Weights of a small mixture-of-experts language model, trained from scratch on English Wikipedia: width 384, 4180 steps.
Below are experts of layer 4 (counted from 0) of a mixture-of-experts language model. Rows are named router (the router's row for the expert) and show model dimensions 192-383. Each number is 128 + 24 x the weight over its row's rms, rounded and kept within 0 to 255. Numbers have three digits each.
Before each expert's rows: "gets" lists some tokens that make up at least twice as much of what it gets as of all text. This comes from a sample of Wikipedia text that the model never trained on. Tokens count by the router's weight.

# expert 6
gets: " |", ")", " Street", " School", ";", " University"
router:153143151158129168137139077124091119096151141073152095111094107123155127127145161127131075167103128159157145127129131097105132152114133095115110126125102146142133125162181120163156091110149095150131113158122152139143148171132140133139156158122138122138187101098108161142118155134108090158140123103144152138078118131099100119142129128122113131157148098082131146145171142135133117127126126143109191123081134148102116118150146146116150111121100143117130148148127127122131161102138146163133181146101120118123123165167113135094173137172125134126138120110157131134119118112159143116

# expert 23
gets: "-", "\n", "|", " |\n", ")\n", "=="
router:114115124126140111143166129144136107085157152147068164080117146133156078117181107072110108116099124148143139163125144158116129126158153093156105117155131117158111121086144121152130102115099142140139163087134101080114134128115131133109118162149139105129153100102105106130148109120155106100151135114149148107095102129146113124145133088134152101078115185140108120182131141110133162113082142133149138131106106129125137125129121126141125129136122137146124115154153125161161152123167114116141138118168155095149103152117127113123179178130171153126133113126135138116136096111104134097

# expert 12
gets: " (", " \"", " |\n", "-", "|", "–"
router:086116135109119113151139079141110148095143112168139122170150092107146118149140122122149122136068083127096109096068129102104180136128117156138107146093127136100131102117146124141119120134120083120172098128127153196143115152108115128104097121143142142172099131122120104129118101141163104122103090122115104120153111103115093135069120134127115124088135141110119114103153140154088125113125103114128101103105083133145139153147138118093141144143148132146159104139137133136112121142135117116163163179181112113137092142152156123161139143105124150166131103120077168113160093171107132130

# expert 26
gets: " ", " Born", " Country", " Location", " Genus", " Coordinates"
router:086153107139176115170171111135129117109148089139166138120095084075158192117122182104120126079174083127109130073132158109174135109082126132113070172160158115139125142126118109120149144101109151090112141155110130146128170173142147128122190133145123134065089131142139095115121111174123183145134122171143128141161083120137104126169140099114151125143161164134143134155131103148104113136159149110135132140109137174096148118103157095111131095095118129122112152109097088117131130121118128104172098119171117124128130105125151109145099138138136207129110156136142165167092115135147124124

# expert 13
gets: " |", ";", " ", " to", "0", " +"
router:151110149099139103136118146099142124127089138160149116088118154130110120125103102118147107096117141084125127126104125144110151144149123105114110110135161158110167118153134087146119134129098135106147136145096081133107066144142127141125149159120097163101128109110107119097082146131135157153145123080097149132103177122103100123106114106137132114159129139137089139101140082100136132154129135077146121126142139083145147179110164091129112140157138143095100088083137106143142154144141125115131121089157161155102106141127115088113133099129157123129099130132135148095130148146121102102

# expert 28
gets: " that", " which", "%", " who", "6", "5"
router:135147120143097123139136095109168141170157162154114142119132130156123145128152087114123155126123140167150154127139156141112117170122093127148125108151126136109134118130079127159118138122134116214121091100174087139133137101089103141157123081121133165133108176134110148130160116137071100126128172085112079147122104124128140136114123131130153138165117154154133114152110149152145126150151099107176116093162167123224158129131115097130136159123134127136106121124120139128138160108146128102121102128173098145121129128120180124148102110121091132140143138105136107095124109137109144133

# expert 8
gets: ",", " and", ";", " or", "),", " &"
router:070101156086134124119152101108136137146118134108156097148135186150126110143104164132122110111128122125176108154122127128136138112133124140105146146059145126167143135103119103095171113102132126126113130101120072139120108130092099160107161128099168139169156128150097131133161094137106095130141138122138133144145135105157166101141138084106142127138160131141087152194136149147123102168104115120102140142102157155087129105137140127101150109142113158145126117131171122147128138106144148111164140110139137130183117104127117128119118081151127126133104107139123134183148089098125092157

# expert 27
gets: ":", " as", " |", " of", " for", "="
router:130121146116112148121101179133160118111178167132165135105130130085118123153135139155114151168125183079142145091138110125147141106131138150114125120122115139128159125179118129119082172145142108149067141133116123091170164145131097095095178064126092125171125077141139113100103169090188128104110117153161135101127119127131127111166171116120151145119112149096179121152112172120194134123146113149098128109083127113102141128142160145160146120124146111135158150138121105121110137127143115109147100109119145143092116132098126130161122155100138169132119067152125121102168130136124180167

# expert 25
gets: "–", ".", " he", "th", "1", "0"
router:100111099156114115133118113124142106111146175120174122121170123101124121152101101148135168125133143155094165106149160155163161167098110135132121144130153090131093155113101136139098128137075185152119148123142095109116135145066128138154134143097129187121117128138130112125161113125130097156125147155149086102119159116173148156158114143169123107143134096125092168118097132118086127080122155136134138108167128150129121147119170088090129100114131154122138116074109111146123138121146108128151153113081106156150141127100106098121135133129100162124186161129143127126086110137136115078

# expert 1
gets: "201", " ", "200", "202", "199", "4"
router:156134118153130090070119153134144077091114136143116130125122106159112152123166103161126111123085079138146149112113156141146125140106109117180079096107101111121164099118092142133132110139131103104116161105085134136111136076133155121157144103078154129090125179144172117098123120163148133110136130142084107101167108145108136109114145143096110125143135140145132107131108095129078112136106113182136078123155137121100156132120086062117115135116113106164140141136163164135164132139141117131145105156127132113135155124185181124123143120189136116119114146124139150146095148100147151116

# expert 5
gets: ".", ")", ",", "\"", ").", ".\n\n"
router:162134126110115096120130168146123140132134157095118140168166147168148137103134120094118131125141126126135115131138118116120153106118143070114120167146153107139188098105114102141125121102100152123109126118138101116124151105105114157130111091107146097152103108092134126120109101081100159121150109157148089120167097161128117111130098159132122094147160138140101107147099148125165165139100162131152168136144129156161140123156149153102155142135149154094110111134147138127121130137145106117158123116120130163106114144127157135178112097116158088147091197131164159177126070104128104150

# expert 4
gets: " in", " by", " on", " with", " from", " at"
router:140144140173133116139115099075095130130117161133074151151113127114134093119164141128145129123100110132133123161130127123163083142127113156098174164154092130148152124133112083132158145100168102107105138122136157162091108113105136135115130111100161100122130132124180137116125133115160090128145174140097164109135108159150137111118126093107070157141120136157130123137133094135128121135094139143132133158120156093129122118134139140164152172124116146126135138150125144103124116098098171119096114113117154145105131144155130143140112154117148098136139099172156101104159142103163088109

# expert 22
gets: " a", " an", " =\n\n", " one", "′", "°"
router:110122065156152092158102122115126168175135121136154071130084176096125113111092108133163103055114097130121168139126117103115120099175132142158133191107137100113113122132128068155073130070143127124165087099154159134115124135152125139106125167152125118127136119093137179125153108162111147113119089159088132116182085112123112110133108146108131099148092136179126162150136102136134168094098148173146138090118149117091110150129138105138139131178095123094167120118146110169133136137125099112099152161156139112141095159158104133150146079145111113153155110175117130115163124124169139118

# expert 19
gets: " ", ",", "–", " (", "6", "8"
router:109117121143141087133169117104153127141137116123156087155168134149102108138102177155118103154093144151130118113146095123113090136115143150133181087125145140083131118090080105120172144145123119066129140129111122136125152119104129149170084112097088121146101163123161117133132136167133080137157145091143100168147080132165203112138110122101113132113080107152156172140135072116144095101125150115114097117101168133090121157172108133139102143178139129144099113125106211134129171092132136165118139147124112111127147159123133102148155124138142157133126143124123124131104125135113127163

# expert 3
gets: " to", "\n\n", "==\n", " not", " also", " ==\n"
router:182141172117110110145111137119096109116116148084136155164115116108152141138131150142131089126137138116105111138101097123114133111155156115144138124128129127136124158126151126130117088094099144147139094171078124116134107082134082111130118168114123170139125140127111099083129115121154117120095124149103109093130141078075149158108103155091091139116151153145090092128136120128112101112134153128144107139137123122140125088129162156138154136116092109152134131119140138114118146115111138138142094140150171161153134098102125161123129144149127129147142160056099106137097159095103135160

# expert 24
gets: " of", " |", " for", ":", " about", ";"
router:149136155127106133110099123157124083127146140140135141131155063155063134118127125117100114161103186116095137111166117119127130136130148150090069122108093130153139133166123130089137140142119112135111146119124093157155146118130131105113158133122134102163105102152079092135126101166136152099103127082171182103087114142134122122096126137103156136160140139143145122131093113090153127127103134118140109064135110136106082145131159137105132121117106128123081112164072123156112114076125104135110061170086135119120085094099159142138082136113156124072092113124151132118140125158106141143

# expert 17
gets: ".", "1", "S", "0", "M", "R"
router:107170128082141102139143142135140175142077090137126158110095114106079105150165143108147166143147109181123150177157138131148094158149111146160156113115163122154125130130159154126125131116104133152118099181188134150114156163148115098103112129159104080154107112141119093155134098107108098142101149115138111160139147122166132150125159131130168124101110132117134144108105139156115126158113170154153113121163093128140127094126107103101127153087145127111114118143155098161126172120134099100097128120137128145155119165141127103172101127135083134129141113140159103139128147155129108095

# expert 30
gets: " was", ".\n\n", " is", " were", "ed", " are"
router:129118132127142148108126159112109146110114124132132126174113119130102180080087119144105148120134112133122138171116109155142078117129137098071176114131146123131192122129121136128090133176126115124159128156096090167150108139145152177107133158117086112109142132110170179104099102122130140107144120160109111089118194166084143126131102121124131139124166124185150096132108152115118108110167145131149095152101125113143110155133156111092135097129141143094113151131133106130133104097123169157171135144136122127078118154126149162138155138122108095173113124160125075149138111071119140141

# expert 11
gets: " The", "The", " He", " It", " In", "In"
router:138129157147070103087127170145168124118134159086155118104089141167114134088119116145118122125103182108140114102135098133104113141133115102118135094108116095116160093104114106167114119107106189108051138112115140130144176152101122135095091120143107155123122140117083123138112119149088162148126104158156083151147142141131119170129114161129132114128153161106136120110094111154151123117148120131121125106129107144148116115124155135178127118072130099131108148109139163103118119161058103135147076080100106152169158101111175118166108104076160156161160164154112100126141120109105095102

# expert 18
gets: " the", "'s", " his", " their", " The", " its"
router:117115173139128152123155125132136112137102141163148162149131136127150113185152131117123126146134086140089139114131136146138120147158125124138137169128131140109101114131068104115087117090128183122149096096112124121132113114111142156107102149132113107143138108108144165159151143153156119140133146145108171140154169113127117124142113107161150166138157100101135118099157138115112168113093147108099156158126174151121116183114158155145129117183129151148117106148161097131114112114128125170092148130138154090095132116165097080085159102121120151155147120127103146121159128157061117147